python train.py --num_hidden_layers=8 --hidden_size=128 --n_experts=64 --experts_per_token=4 --d_expert=32 --d_shared_expert=0 --hidden_act="geglu" --moe_layers=[1, 2, 3, 4, 5, 6, 7] --n_empty_slots=8 --router_score="softmax" --normalize_top_k=true --routed_scale=2.5 --balance_loss=0.000184 --balance_bias=true --router_cosine_scale=14.0 --init_std_router=0.0305 --lr_router=0.00096 --vocab_size=1286 --norm="rmsnorm" --norm_eps=1e-06 --tie_word_embeddings=false --optimizer="soap_variant" --learning_rate=0.00682 --beta1=0.95 --beta2=0.95 --batch_tokens=[65536, 131072, 262144] --max_seq_len=1024 --train_tokens=483600000 --max_steps=3787 --dataset="wikipedia_en"
Below are experts of layer 3 (counted from 0) of a mixture-of-experts language model. Rows are named router (the router's row for the expert), gate (a neuron's input weights, with its number), up (a neuron's input weights, with its number), down (a neuron's output weights, with its number) and show model dimensions 0-127. Each number is 128 + 32 x the weight over its row's rms, rounded and kept within 0 to 255. Numbers have three digits each.
After each expert's rows: a language model's description of what the expert responds to. This comes from a sample of Wikipedia text that the model never trained on.

# expert 32
router:142140138121134066098145179149124133106131114155194183143075082110128098167091156139130093079115167198147100126125064094172181137127135128160172162111129118137162100096094141152107070144128135121093118057196178104109096119176150114144095136176115159126101167125191111140138084131034123157092161205115079146158121155133122113134154115106147140091083142118159111132136072169146126132094
gate0:136144132123137158185157119114177085065135109142087134116081148062136136144113126106116130099093093120095052130114079146160156129201101136187160165190110147185124089113161102137129164134120214113101109141187112133117158131105203052141137090190162113103095103161121123101138118168168144112093122122184159114110092118162163061114119150077133103143130134169162155102128119144084107146150
up0:135129134119031101079169111133149175107101129137188133160109106097178179126088145121112131129142137090102190108092184158147099080104115123134079096123145185157144142173112140118156142081074086060150110127106089132139121093149158082214123166123127101184135155114173094148138149097149116091116167144139111141118152120116129101073086157156113056168179167088157128079118159147157110129092
down0:109136141118163073163189089126119133105064116123097199099105054101123086182113115087154182091100134116071125100121124085136085086107133125098108156118164135110118168097126116120159148135166117119082179137173108129132128132114145102136131121100121148157140094124147147141126147155081191089170124099144028177193080145105118091081123171173096147098196114103100119109108155130120139062084
gate1:110141144080137156139133171118117128120175100139132106156073135110082142146115105101156158137111117115070110125157118122120150112103110123148114106128156144097162127138071132151190140156079160158069149102083123163063097140176089116117120130099056104134103185127130153063097087164076141136130189125126193205121146082146078135136081098178193099073131126160094140154075125072167105132186
up1:153181158114146142156103188106134147105124164100119147116113086116153137130146188106084140073172060138090117130118113100116160167206127107125090120107161122134109101096182132115098201083095111120101146073085143069130106075114152118097111083119111169171153172157168134170177145112148089137129108142123108147094190108142133139097084094098063105084137160075103193149123166091082117139082
down1:152156135100165123132077154123109122131108144093112060086092106142123147139140114102140148123163138141063132104116141154144140182137080165115130126121126155126049120142128089107082109109109100092168137082065070125119126126118119102125147078156137182129096149238100195096118148151156114152187075136104141154079228099102140111168127137058132168126139158090079124095132158154109116117177
What it handles: Word-start and second fragments of longer words, often a vowel right after the first letters, like sc-i-ence, b-i-ologist, se-veral, Adm-in-istration.

# expert 28
router:185133178107194127209136089120126079133149096109101107120131062145116104121136116173144131139079120155133094098124192107126188081074146142073118200151134100086114109094119132027156095101068106077145094097123165129125064128134145116154120169072142134147124155110101142162134133095093142085181106104153172147102124157119147125164156131119154134152095098163092101159132072129125109076121
gate1:129125146134114134144194170173166127122115101082068156078148131111142184117121110121115151129127125141093060130117100157170192105158100124071152128108187096130152126036157134188119180102143105136103140067182124131147164104075107135100093103118103141097131129129090165197178058150077104144149119098131129144108081152135076141094112119114151087102181133088064099124128160143164157145156
up1:123137103142121080151120154115170082150113094164127133124130152123132149093138054086133210110181152147157156160119137100164128086175091096171186112133119197091131125115124133106114128096090137112153145110202122130108068085158152076163132119083107112136163162132159141088128131068129168119089166152144112116127165115148164123117090114122111178111147158104175027181126157152128105051067
down1:123119109124152115154080146135050138126124082137185143096158185121110118174118101140113106114182166136079076140117099153071098141127087118096097105139111097152127174169116154133084169141130163134146082114123157117210158136137089124155119157113170145140130152094182132121092174121072091070082077182112097111069174119079159101174085154111120154098134125118123181206083161133113079127126
gate2:157121159120133086127070115086167050169133103140114086185151094159075119148105158129101062125168193098117129094153128147135135117087173129111109076134185120167097152130161156072148164128101104146092096108049117145137130146119048193127153160131157133087150097129098157081099155064097085081122109165108091160127109099148125152135052110156125083143107116150149119081127164125113146148112
up2:126142117089110117112073116166190094135227104158077146095119132083087139098133084164153091161093098146127105103081149113088114133167119124108159156191165095153152139119107114107152093131142114082143054116110148089098138174114182197121122108149140147121179132074093058134133156073069111108104121157114073159163125118112124114086158114101126112174153092121122069147094077120170098128091
down2:134103119102145088147105151104131101082163160100162154168197089098158128127061074131111103150121096152176160089123152158154093082130123097144082096105072114109120114137134140135123129127082135061132119139134084127166156129157150069119140148074192182082122156086184112197124141131131064088176106143119161144118075095115122109117107099148223154166130157121072085141138095084105148099118
What it handles: Capital or lowercase S, C, G, M split off as a word's first letter, such as Salvation, Superdome, cars, same.

# expert 12
router:163122165106112181093161127121166165093118165155070124202119092093118162115172178099137119101132068120212125087156129109123102129165143105121159094124154136122110084148158178104134164100155157136119100158149115141105157151113131099125139123085171068123123140166130149069064152175165117058146129059127152156113115106171071146128089110149163086118176119112202136109177113166132140192149
gate0:147113122240121108103139103150127123097119161146070098143122119159086137095191082155153135109130114131155109155157141179089132135154208111118106119088109127083188127125152183137117090110134088078193119099171121126082102082120148140123120147107155126142115162068110145185125146126130162140134157164124167131122146122210198189111142076142111113140104115075149101123161102138034143118127
up0:109164159131140120086103185117111153077175112122152079141117131167175136118077047103142187121182144114151128132149050088124139126067091131107129102154075149181108119163091105181137090182176109106146134123119094094165159161089139093131138151112117167125074120121158123151119084138086086111121097113160173159184089108165133159160075123117101104115118133167176094059120101170126066122122
down0:172120159123092110100071076101133094094150161162131161102136091122159161130106131140072115130111088162164144118093119134103150078168108109133103158093059145070135150071137145118152041139099125155152121153137117093067079130119090145074098170186192088119096140159123100099148139139138123153165164145115053113124110183123158122138153146127185116122158149147101183094158081040096135148133
gate1:126166164120081085091113212131131074130157105189109068179171167147160164174140180137133144122110102189129116112139129108109126140058185118092185171127161130076146119111177152121132048084107148123092124111153155108133152205114135160111164160088150137133180110175120098136131124108153087080156135135122090106157093171141132133090077150107115100109194121155146104163104114139181147124135
up1:162081147117173135122120131121135146081122094132178124075158112148139146095064103144091045068123124141115142150179083110066151112121105127139163110113147076094114094137182138104127133184138151164076065166143117124149145106086104126123120155096104118171193131165156133156217066104062144133100144125154147122103088144144069124148103107129112091114131101085163153189106183117139187132156
down1:174105082055142128105083194128147167125181136152075153161093030116141102152165114093118139113150154156068129074109096075173121114079143103096164175092126153114166108096136141107122076088113157080131152124177161120118156097108123114133147173138098101133167166093145179122119144164087120189175153145087140101171080113097146106086103095072127106086102136102140154154102099147116104144152
What it handles: Closing suffix pieces ending a word before of, commas or periods, such as -ion, -ation, -ide, -ase, -ly; also years, more, some.

# expert 20
router:152115131091156129101133052112124133134066195144078149147108100077089173078125117105127165098128123146144088155131186122162127088194152119147135081115105127148166120087101155118159094091162123140119078115163148100123161147106131109192141119098208134144199103138078112128135157134115160116162157135125146151133121100105124060149129108132203164035163122151094187078103158146121131094088
gate0:088119092123119114103132128180073158112122103129085113112134145070163163160153163123140119131086131091141119142140163105146101121158162143171175122107122138172138121147120131117165074126145154123200087128155146141162191134116172107171119133078169134110129112108173087135161070167172102116112166186195126162160116168154187207173048117135065094137098165156128128051156134143099129104172
up0:166151108104121157130158031082126112094190105080105105063100139110069126083100121152126141136171048170091137135091065128085088120174084139128162131146169138105134114136141081095131157120099147087094100113141097035080138161107124128137117123206103119144132109092123107128088157133117113119125120099076155102098131105165128132150147136137179206141168128121072094073140132126086144115141
down0:095097185161122121134096149130174077195091159109125152116140108121108172168130091106168124118184168165166144113109122086137141115099187125094061163108145108134134127157120121097102190164137117115112147132133121119129120169110092152101178089074102108148149166101211125119085176153147201081175113113110103165084132114199097114083145120147128125124222116092209158132142140139141125154121
gate1:172174074113158141098152125132148131088127162126167064125097189095147116068214214144144159121155077127111132157143129159137129055183096137125132118158126182161115123159182119171141181140164144101134113149077130078111132196110092097094128090103136114131149148122053106088134112144152110135106149129142086142141154098117057136102188101157119130181137118097117093091160154132121144178102
up1:145108142147163174130054085151189164109117144153159135148131114167181090105176201142126127131171133176104081107144113153129118179155117163133146152134127137184161133136133116147157155154115107077145104097141099149153102169117128141131170101109097119146109104077107081107161175107102147167121143159153070157109142190096106156192087042155120092143140122064166162120154075210117161096147
down1:142139145082085161154113141082170114129076090119096110117140114076091178128156125094144116154129186101142130137175108133139148047121140175161169149108140136183122155142127132124136098215135152140156182169072110115111139146157112146106113159184127178102098158114092128158125054093144077122126117106100109118122144093135088180125115089149092178077101161143121143041060148155154161152066
What it handles: Word-final inflectional endings such as -s, -es, -ed, -ing, -ers, -ions completing nouns or verbs, as in stones, instructions, depending.

# expert 0
router:093089161158124175108143128100076085085083049071111190133107129128168102152142163122124099103109122141115150165177055107118142146189132112144108099149130132133143099113096106146120179138066110135153176089148136158145145168125147154130095136095048200137063159150187138128183141176089107064127123122132158085122156158083111130142089096129118116065130149121131109113141129150088052150129
gate0:136122135172107111064079158131101132114124170092152137116133097103151126108117140065168113094127120126108123101149122146144191142126131117137118189168184195094132109135151170115109120130086125120114106140133145139163132103105051098125078168113187091092139144148205134140171072100142142051084078188210111141116157184120129165105113121103119068134168170087079118153101110086147103170155
up0:140135087151140117108116065105161183180110166150136117129127164115133168102179096099145154120145131141162102112073189121135125164131115083162109136126100071095154123102072135108092091068160093140164123139119157120182172093151124203068176116132134045113159127151127161049133055104144118110113091088163117088159150174155092142156131151146115141179086142116067124150119113107175096167127
down0:169125170170052113089057183140080069097138137123124111197167127125090097146107106110137126151178105140124141116152114168195185105140090138139132089072101083144155120154108137122177113123142191107160213143135141158097084175135142201087116144116152128142146164094130158141146122134127109135151092139159152136141095099094113089118130038149126162169079156068116095097155133123113137155108
gate1:122092136127195134120128137151154134148164131145171176115156114117125127147160167091208073102196102145152107114099083137134162160125137119116076083109120147110146102161148140124123144078123070192130122096150157128070129182117164163136122169144151219102122105091065138169140118105140151115157111118111150179207158114087156084154183131145143120116140099106138200159095128091168104055154
up1:089062066106054112058199143127146127120113084135175121113156136070120146108148122125159131160133070143110118151101149074101057132164109152135128166108124165150166121145092135155143076099145127126143171148108139132168159201086099154111091076135072147124120103107137153053119148149092156155053125158117100194125072122132118135124108161072109146127116148143088105103183101126096168130107
down1:162110129133120078077141145118150119128135115190093115142136097120111119141190123144139146102139160087114089172184128148101138124154107206137112128107105119057123113162082081071092107089126190152146071154124145119115112165191106110184088124171104105094164162126153114004162122116154115107086156147155161081069081116143161114126152126162162151105128150077113195130156109141118127149118
What it handles: Short inner word pieces that continue a word, such as in, l, n, un, hn, ear, as in imag-in-ation, prelim-in-ary, tec-hn-ology.

# expert 50
router:134071118212165163071078097091113070121090112124164128088143087164130096152103128102120128134132156120135129078198140119102097126119113183118079149121076168161145184127064103083168121071159141142107179114148171109153160112105134113115126155073136146133152124151160104117131136062127145093152117148143071133115093139137140082042139153086110168110088071108130143092142136134179126191096
gate0:226104133092127098133147138100148124119155174084068111162101118103047101119149094136149057104159088089145087090121140152140190124120132114143087139105204099106130154131140126122181096138136080143141195101113165116124135083169157136169100160101175122146118096117138192153117115097151113130126088194122095143170139117125129122059158158105134079117127090143084095136158174076191144149149
up0:068102125172090135117138138097120150136166120151129089088140158107166110077123165075085094157090113122142064122198158102139080154089088104147119123118137119139093133165138184100115075178155085047181123110130082093140167116146195142124095101131148100137103124121118151202121110097161090212099119080164076181112118123120133123142109099106099104184100149105144157193126155129115151095146
down0:062125110132157148103160108104100169142145119158173084091091183156115167089159088140094088115154088152154125122161106121095110090101119061128134080096119143137131118131119174153225156131131176099121084168174086085129084072151105107092103125131142147087104066107110124108087199206160117103126126111147155108128131121145166120171185148065196091115145100122107104131161097149110153120144
gate1:073136066197144113179155130098122157147087173088145081172085141120087160170130130110128129095164102132138176088124132119177140151085139150181108151120079153123114130093049117079161119127142148122188151144101210136151109100101115087162120046160131160167131101167123118084122131182164169143111144199123168149123161115133170140132079148099084135080113154151161102112144159126090137156095
up1:060108108111147159066109082151108152093137117120145109067079099175141089133161154115094064143110139124135091161114162075113147153150131175108172145122147088138107095134144138104140090065199142102099132123149098157174103148161098094133142147135126073096159166180127130168110115141060100152187084090188149080097094156157092177076152086135161106129103085174140152099193145118136138116150
down1:119138180076084114120120109098158083199164146097101225189093177111133129115111166135096095114138151129130121155109165176096159143070077126113167092141092134104120129136168190143120116092157140130148108132169113173133124174115159139188123141141144133118122139087133076158151125204088148120102109094165128096170161146126094145107207140131191127143165131123146090030159106157127109114134
What it handles: Internal stem fragments and word-initial stems like part, comp, acc, med; examples Tro-ph-y, k-it-chen, M-an-agerial, S-ing-les.

# expert 38
router:082115145098095108057145084096165093142097181140100102154149141147142136119119097138153109086148157133100137118136159143120107062160117125133129077129147131068173127153104132124159114080157116115134097171186154132140123159083097127152152077076176093172171087159144098088039166144152122132155166131153128148111150165185097128180133191234118125188141130159106134068110116129144109159153
gate0:160171140135117140071110150172176160095144210130122080100158126080122072127130131151129148208149124084153157162143177150132140089113135105090120137094145182181181123128099109173156038168179077153152130166178153087115085147099105140167149130128091141152132123115115049140130103128109042109131096169142146122117144099164124139107107172115096104102154202153113109141130125118124095165133
up0:113141147120193131148138135146060109179110123151132218128159079146115127122092176169086146124122107156100124120115127181106153156139089142143140105123089138119147109161111089146024084116073148147162120168125126139163096068079122141116139139142095180088135042155183130128100159071135116125129136069125203141173147169153114131082111152132088159117103129092161068111111141073120105099130
down0:135136070138076065131124114199156145136114104168139137152123211171209125138123112104200111117088064117085122110156092109111138111068155081130161126124116130200091125110109199068185138075158083076118114149128169101137142130158142157110140092120099151122132168108149093119135149129112111170129147101106092167136147178132093182184168125107137159072132159122093136095156141129126083132144
gate1:181194089174149106130131146126116103150169141133174123097130096152108126120153117106109130113144051099104147162096101120160116137103155110147186159094075148149082176147162145167141095065101097137167124057130099116116078147156211084159120151163149068138133142154143082141132154144070189117158136138110171137079119140169175164146134139068114190174076138098131181130171146121105100131154
up1:151109082114094129130156135131119109106144101125133124163074152105106164150143176163124136152106148252197118111135074100175138062118139116115104104156171119111129123165114120179131124096108125137157097108195132180032112188118093126109133122121126125119114154113188205097156110110159130110103139157135052172108141148138130127125126137132117154185161063105164105186163116136159163086125
down1:074047145099165161121161109123120185160129157102097102114142147149162122120128111113135127158110109163029149100150126125176089074138116167082153060113167124129133084136126097119221186157108140173061108085160138111096125152165085119159105039108143081132089124129162146118123166153105094122174113120097104122153131162091141114185136166137127128132172133153141102118118183169172147107144
What it handles: Derivational endings like -al, -ical, -ation, -ional, -ity closing words, often infobox field names before a colon: Occupations, Production, Conference.

# expert 9
router:137114125123151137147138142142095089129106095156109080158214143069149110109095084124117081142144142126121150081169124119115111151148140130086091179146120184057175142157174129143152141150076110137076086140124117084149080139207160150144112103141130029119167093121162162096157105077176118123151151079128101139107083158114066149145105188141139112129159116169134105125092055129131117074092
gate0:154103104144168136099123190178124130199126116110187133081156136137147191161095203148159151245092101161113162135117130075105116131123133136106122041132087151082136135108123114118163077117119175155172139152069144104144127092075091131134092129128158099165131078140118092107086080126095170153164100065118159111105095151133114145139168098138098129094157160134116092118160137094117112132170
up0:141135180096159075129109121110126163072103145163138190133102196138094133134127091170149094122124194139175149137174168147155137079128118126166060155087167133158144067151156115119143102140068078108170170086127138117105094159084156128167097145183095112157137132095153085165115110107110127088072092103142144206111099117135149076148186094048145143147123128144101149126130151194101126120134
down0:135176177117149131150177099174104127124118109184114135071074098059135179198163152112155141161133153094091109136066165115179156152185097168109156174193126107111149106108157105078161110094162126182138121135102131080086118138113113126105074153117125150127105165069085135182137160128082141162109153174136144104112116121089122135181117106073181086132134146123124073085152120140080081113123
gate1:182174084148164116135125174129132163126197147101100157104102167085163169165106152122120101099065054154128138154170154138139178116104145152157164141102133102143113116052084143112104173152143110121105099085147148110080141176178084182105076102109097122134109191177080128120145115139105121156117155099165130150117179066170139149119129109100133078173116129129103146190171052087154142136144
up1:185167112127125166138173170125084123109118151078137138082123093143131129148125150169155109104099082132159133101097113151145154129121067145141096132126159127151163153080136080121157129139179131158200138090158110120072142126116148055102061149168151116152117225133069208146134085155148120120122135104107136081107180103110157090111098063110152108132100095069143147132149127176209134169126
down1:156140113118193110100150103110099094136154110110130097097144160107176204117110131134173063087091061107145086124136102129163102102155078150145141137183141126141110062161118100105173148146140127162093134130189109137130141123117146159104137152150073061149133138149174082171092167125132143132109208094167150158150188077072120192163121107154138113139114100177152087124193095128088083152122
What it handles: Number tokens after pipes, dashes or brackets in tables, dates and statistics, such as 18 December, 1846, 158,688, plus mi in sq mi.

# expert 48
router:177096135165178129135085168141088140080182111156126112095155085133169127087112170196114063142170138123146118095139127112109165164125151138152125139186091145104141149111112111127124077118109127128182069112131086109123167069101149156116105118160122069126118171124125166125079125160139117118106217052115132143136154058169121193158152103142126129135143108106087104102135083089060076108184
gate0:107138121126124122108184122093154150159147162161102135159142061128086120078112104103154185118085085103149131143104142113114117112114165149135081102070092196109124111145162137142198182180157070124133160060111141125160124067119116070138114162160098093084154091136072111132183157142163099142099114144101173131175106068129198076111124162136168146123129138164155188130094184124114100089143
up0:126108169184119099144126121156138192079138174100151086116117094125114148116132149139173161134190133063167059094175108153214142205115176106122062089086137181138165111139099144187137118154150088118060149116078129100110160075109148100097102125158110129165127139146114140120151098124092168147089142167151145166151125120150156117098115140106093105185129144167174113095113154158077083135157
down0:151110124170129058097187108128132151151085184072153110170136099140071071160076138126122123096162091130095112130097142188108131127149119094158076117176157190046119123138140119152150156167141113077164081148073124118129122153122108156181102123168131096145110096164143100041105092057125154100100076164165159145089153128141118168112149154136141165152118136169127117120086177127113159165097
gate1:154111133080209070160125134147179133124146102102121130116110115206106082152202087151157172150143125128118158095105068111105132141164171106134131117157145120114139156109095171080140123119076079134137157131155069101051139126125067126074111136061112109104057139103190128100150138129162193152161169182125121170096144084119163158130138162125115127170121157126129119120101119055119169127134
up1:139110079101074126131127128147063154149114113110117116149121072118073207135090179130094164124099134160073083098117163106131096172151115086158107132124106140082156098157141134150135169068135098180078096136083133150079131107169131144211097117150139140103138088172133136125119140109117096121174111136062213131213126136167176124115105143140159142148113137085104130141127183120147095170194
down1:147136110167115114077105080183097096088169129164149133096147149133069128151151159184144087154152123120129122092164136145138141150102106169174148162111136176117053103145111152179119140074185156164149115140170181097126081170062106074144164075116111165148120171127116150104109089104081094103098134094105112113084125180143052173178120119112163150056167095093138178137131154129103135111133
What it handles: Digits and number words in tables, dates and codes, such as 2, 0, 2017, two, one, second, ordinal nd.

# expert 23
router:119113144116147088060148153077151146159111144160145108105179097186122165122129113115124041092185142158093121123142165158132080099168105132117137075134144101105124147165125108158096071060222170124116124114156101129123098137031124129190103112146161127143199124133116102057136117145156144129091131107116162109132156132151181147075116071134105141147138075173089119123131119131124092075111
gate0:127147110122146153191162162164117106095111141124126082083181129138101073103106132110147121150102176172117109170161140189098156096135120140140106108183138107117161082068112155157132118156152148088090171136118179120160120070058119114155208145099155149103190161127129190100173110156183126186114145190142165106182121092147147167112166083092146133171103119120132085097144129172101143107081
up0:103112153146125160067127140104180093106148176117122095020152125143116121125203104122182122164105088125143164176121101207102105133124094113091115154164157127073166168104147139154121138118118107094082166184152126090141124145078151089158116138094151161116166141049106118100142121117146156169148143125122116101121195143096129153141154165125141094088086164110104144150207097158094175081159
down0:116157151180105173112104131127171160114125216095135141132035128099124123108129130145146138143148138123136109105131103106104125135130196146131071196115125178094152177142143044101150173162099053107135122142179119125054163159104101063084155181124085150076134159128066171100129095150104078082162148056134109130135118148145104130163171148126090127092114101133137106128112156130131124150112
gate1:072163077086174078131095138103122135173073155130109146107127180146137139155088134165141120121128115166121153150165195199130133041146157141080142134160130118123123139121135094129088140151092125153122170131130137122129115186124107136103162137112046139172133132114140133108105084180141112187202103138101131109116108090130102162140125093104181134177148170194183205161107062095131082108132
up1:164090143128097116158133163129159131163197055121164120120115161115086136176095104076180132118133155085113154129150098155102182157096196111084146145135088139138126147103157121104146142093095152146137130080143126110081153103108091174106139125066127102143087163124155176144113127157101161165134099068130154088175112160123100029136135142105145072137127144127115106161108208182101128078055
down1:199105112165090187115174130091171127105154181145101132138131124193154154152127161129117130190111102153096156052141127142172109083107159105145097109097105139152158111097137166123100187123129097130191157154090146197118145139103088151109144109110143129129100128117088100081126097133058175095117128156139168101170112126084105141097109073198114193090198111123175129137156168085112159155146
What it handles: Compass words and final pieces of place or institution names, such as Far East, Grammar School, University, City, north.

# expert 10
router:176091132142151100085112156173138141079112080139097145123144148144140056171103118197113166104102116099118098113132129107125154086149077147044141112120129126088144088112190122109115126078186165130211094125119066142119111110133141107157118078117091140134120143161145116151163145118157174137174121071102061155156056108118152154132166116153088118132115092111153144109213084111087118172168
gate0:153101164131120077128143132099130092120156175131160071112165111122211045153147162130174086081152121124078118112101187153094154087126139096143190152142133150136129166117133150126141102104170117129128088156137119125160119176055097144127120080105082162117205206128144135094117165073149128121110155081130168112144103159113148120162124200123143080149120132125155087209132121143092181102137
up0:072081091152109131121121077151057124122157133139155114171101098098166140116125125129132158110128133124085084163146152214143165098144127138143172113166110081148112110149094110145091190118148084179104122091082170155127160131169057150126136044114171124138138160121134164152176097157146084153117056132119085159167179103141102116125079067096136070139131151159135149118089136197159087121136
down0:142136117097088060172127110130159121106129151127169114107127080090173197103114084116167160119155118148119133114083084135161093156123090111103090199107103075137076088124192065140122132142103165158159099088164160138139128152145143113098154091137117112122140139098092156096136172105186144091139157145096123112178126098181123181167111175090172101186157117081094103202168180082118097124135
gate1:109173167154142147151157145140113153058164169135112102167134158133156099118125122179122092093120136164168106159169176110127121130112180084071126057157123160081114127146116147177081158118142091114119082138192115144104134110122199130123108127170100185145102086177138069125163081146106121112123144062112168092101094089104093156068140144068136179120102124157110146078162130085050115130147
up1:143140104080102139109156165083124177088073092130163129132123170147130180054205127133128095164115123140143151123100120126121033101157132163109162111165187068126107096156102111152116192064156140091140219075100114150179123119137076149184164126093149090099151154163133129123151134113108119151164085138114112150109148146116130117122119126160137105134114135173120063153100152127126202181134
down1:105058103132194104105151131145082141104092122130144093107112124101169097101109135093169151157127129089160133064171069118099149113109157129081133094152117093117104142173165184117135089196067112138169121124097154183094170097117147098174130156098076136106105150135112130132125158133204097074106150167155169152137058142139115107146181129189105105096154161188149152157161152090114105167083
What it handles: Words like first, only, two, later, most, plus word-final pieces like -est in youngest, -ast in Cast, and capital A.

# expert 55
router:152165142092143145087124115150148099154140108085093131123110140153095099066084127140121229092073137108175128057120139094111120112072103221131144188136112145163110123074140127124165188128071114106182156107189075086159160083107118082185160094097161114088108165145144142127085171094137156125157096093130089157142088148139113114138101156176110145103104144150142167108152136128135150102110
gate0:122121097084121086103118088099203117097060138128127121139124169184127142156150163183103109084133183145101131159110142094099145140169139130186157123102141129109175097134186135065146167144119104068142127114092141102111113105119138159125109140071149124121091152103164099066084160149117063177153168148119154107095118214126104154085129051175126073168131106111169147155196122127092145117127
up0:091089110106139151119156082182160151152166130120105138130101138160063087138136115184160142144124155147119123159145138108092131142114106149109210142152189057159164101102122125089111140083147104093160152173157134116084146147126145186146091134086115202099135206124128161175129123093136140105081155153120072139141101104102144187099098065089146073167115123117163162146172163107166163097062
down0:135160162136161099109125151124143142139079118053099181146082134122149108064136154089156144107138066069114085093091164136097091154117133190083171100132146095164151150179129170075171112130180079139117154109125116069138120093151145197128134143113108167177157089105123149117109127094129148059148161110115045178094136150143076144143144159087090166190148136103155168115133143113151134162109
gate1:158152090104139066122062127179134110118130123129106112121118111103159146127135144085209133102150122166089105151171140131095078151099135139146133124188056112135194143130131096104104107085119137112145154187149160138193185092138196134099101127111050145105161115163129078117091112069174121168164123135067141137115147105167121104111103137113075173084107085134137119100156120124220130126087
up1:138130163168118178185155108092113111123067141144078167104141135185115117044104069065154145130100086103109120134141147175109163127184116118144109110122081120089134133163105139117143118106211110106119093107165130079126162103146127105185114117176157122124131131096111142060111122112151142125216163096114069157135110121100172140057067157165151157146117121161098195122119104133139183149137
down1:144129135126103087109103113191169159127041149125104147099150150138125085133092101078123158151077178137135102118086135135143132124139119118087122125132111086103127189132185099093117127133118146154082156126161142131085188102122145150128054082133122116155140132129135099104061199169146134136148180089136065118154165175154188156076115159107180169155145182152128143128053134082195152147099
What it handles: Word-initial M, especially in song titles, plus stems like act, direct, ject, ent, e.g. "Let Me", "episodes", "editor".

# expert 7
router:101141077160131193160094057147058153148165145133111148084159096129154110135133129151124082125133195181149153128140188104189124134115105130172088154180151114102114115155100146106126107114133167169131081173143094162118153128176151146161077118166137088082167146106117174125159097149172148180146140048144167182110165147129107122151060140137125116166199102124072141147182153118110143121137
gate0:152098149154190146186172074096109103114134153141113108209166183095087106144143129180170112155130129128102103091089135127195138135113127126180157072134177116109122140117101137108170168089164193098164102117104138135082120111224161179119174111149119114190164103106153153107135109127127121111138166122097153166148194163151074133118150150109099117159138133143124093082112126146144160158211
up0:145119133093092112116105141087102150079157096150138133120076135130102072107111145058199121115133134134139146085113146182172126122177106109104112140117112078122199132150071125122121141094145164156106170099154190164087111182110123130153171113189145150070090106065119168074117128117137164105178126201053111139124110136169127156120115133112138123087195160165122108133095107185089153070118
down0:121139157067141117122138146145105155113155085134152073053143110137115082107145137111121120069172137094155150078105157117124118144115090135107108107140130187062129095138110132120169074165092152196104164113160116128120089157094127158071087125041142109177162104209133129107115087096172101114201121146154126089079138164129150109116156172186160124150129160155158176112143127135070073141099
gate1:083115089067144134154179111171113167079180125084146130150111147109139133084127168136126171148110159165115123097156086172145212129142115104107138110125143118096155074072122140162120104174143211166106173097125168169160169069083160138089153136209140128142114147092111102151088112098116144135122111100143122121183140105162100123131097090122097112141119114056121147123124197060123181114083
up1:126177150133176147145118175155102131133189182123143134142088116112132108101104095154134106093076153106116158136156118131148104183113134135147160150113155150123103125103103153223105114129100105112155118197187092155133139137074165071095224115172190154139108173128142089145146086168126181104154148087095116135086133122119091159136146121135150143203081118135115186100162114136086134070190
down1:127171102135151142114175155132173160124116146116135080187176142158141161129140163181117107096176134125161082145116026189095123081086161056120107104134139116095089127142073128178145153147134077095169168070152153152146152144130159167074122151115194068124109142144172146143117101138134189186167145094181147132168102104106132138156124081127133102193130086097117117115117161150136152148117
What it handles: Digits inside numbers, decimals and coordinates, plus $, %, km, in statistics, box office figures and tables, e.g. $50,000, 2.5 L.

# expert 44
router:170124110152123125140151133036148086112125153109187138073118153144151143169109127107119173089129189079102101157131163185116113164134150173090152136066082109136195073128087164051112122166122186165131213126189133123177150149187111166076133143136126131117178141104155112151119143087100121136095137130096129105126132125106134148138133148101151092136109202154084074147086107131121168133134
gate5:121065160100080140145160190034158077135121116167119153110102169148148119145081144160096085114127109144078159159084137077075121099121128170121129090103152141163139165155172155106157123161118178166110208116068178189095150172104145137112155157138146140149098106152109083112119151128140107116142082087161183178143108136139117097090103156169120164129153185134108122132106136184116114198116
up5:143206152109170124110117114124157106080148054122102169125164125181165119110211063148173141106101108127127117122150145112170148053131129140118155160149129064139177122132084124134189102102093132191179161087147150112103131086134168158152136077166104130101143131138154146128169071120109149127154119105129115186120122165072095109117067055079163152131138160113113120087128139083078162128117
down5:131156191115149157157150148148142153108084166155150090067099116114107140099176122050101184122100082122161179119110130103159112105104134046118178144092167152164135154115126118142163152090122120171190087092117149192182109130132185104131111117090068114111178150094133052132159152133122073141099117140090112158112154152093133145149081131114159172162136116186104158165073145164103093141106
gate6:105078140119087117133112165097126188172102097100130150102147160132105151139160043131112141147152075112138190098077177148143101168110180101154129118145068136174096142153104122093179135072069049162144085139155155165140165131117106107153139127140129124100119103111185126135029074140109131140108172099129111172139107122088173171163119093145118076125099137156071123142125100160093184128119
up6:145144129153143132068164143117143139136089207159165130127127131176145092144107119144096091138157099128161185161184099095090112155115138108131151151090152101164128117076049120136078086094134070116169191167114128066189126194141121098128156155176140105135195094056090136145063127129117107086170162114156110090087111110149172114163111119174142108117149084097136116177114124154126167116135
down6:090098090115111134144144156079114124101145183074165149207090116137147157143122085139125103181145130141163061084138117142100164157118182141168084092139144129113135134176111175107121106134130126131123105159133120103167136162110154106125120185117084149143153068088116073101169095155108157093084221196122167108162086130182169111038127137129143090145138114156148080099110139103093136081163
What it handles: Internal word pieces containing v, o, u or k inside names and words, such as Sl-ov-ene, Jeh-ov-ah, Cons-erv-ative, Bak-ing.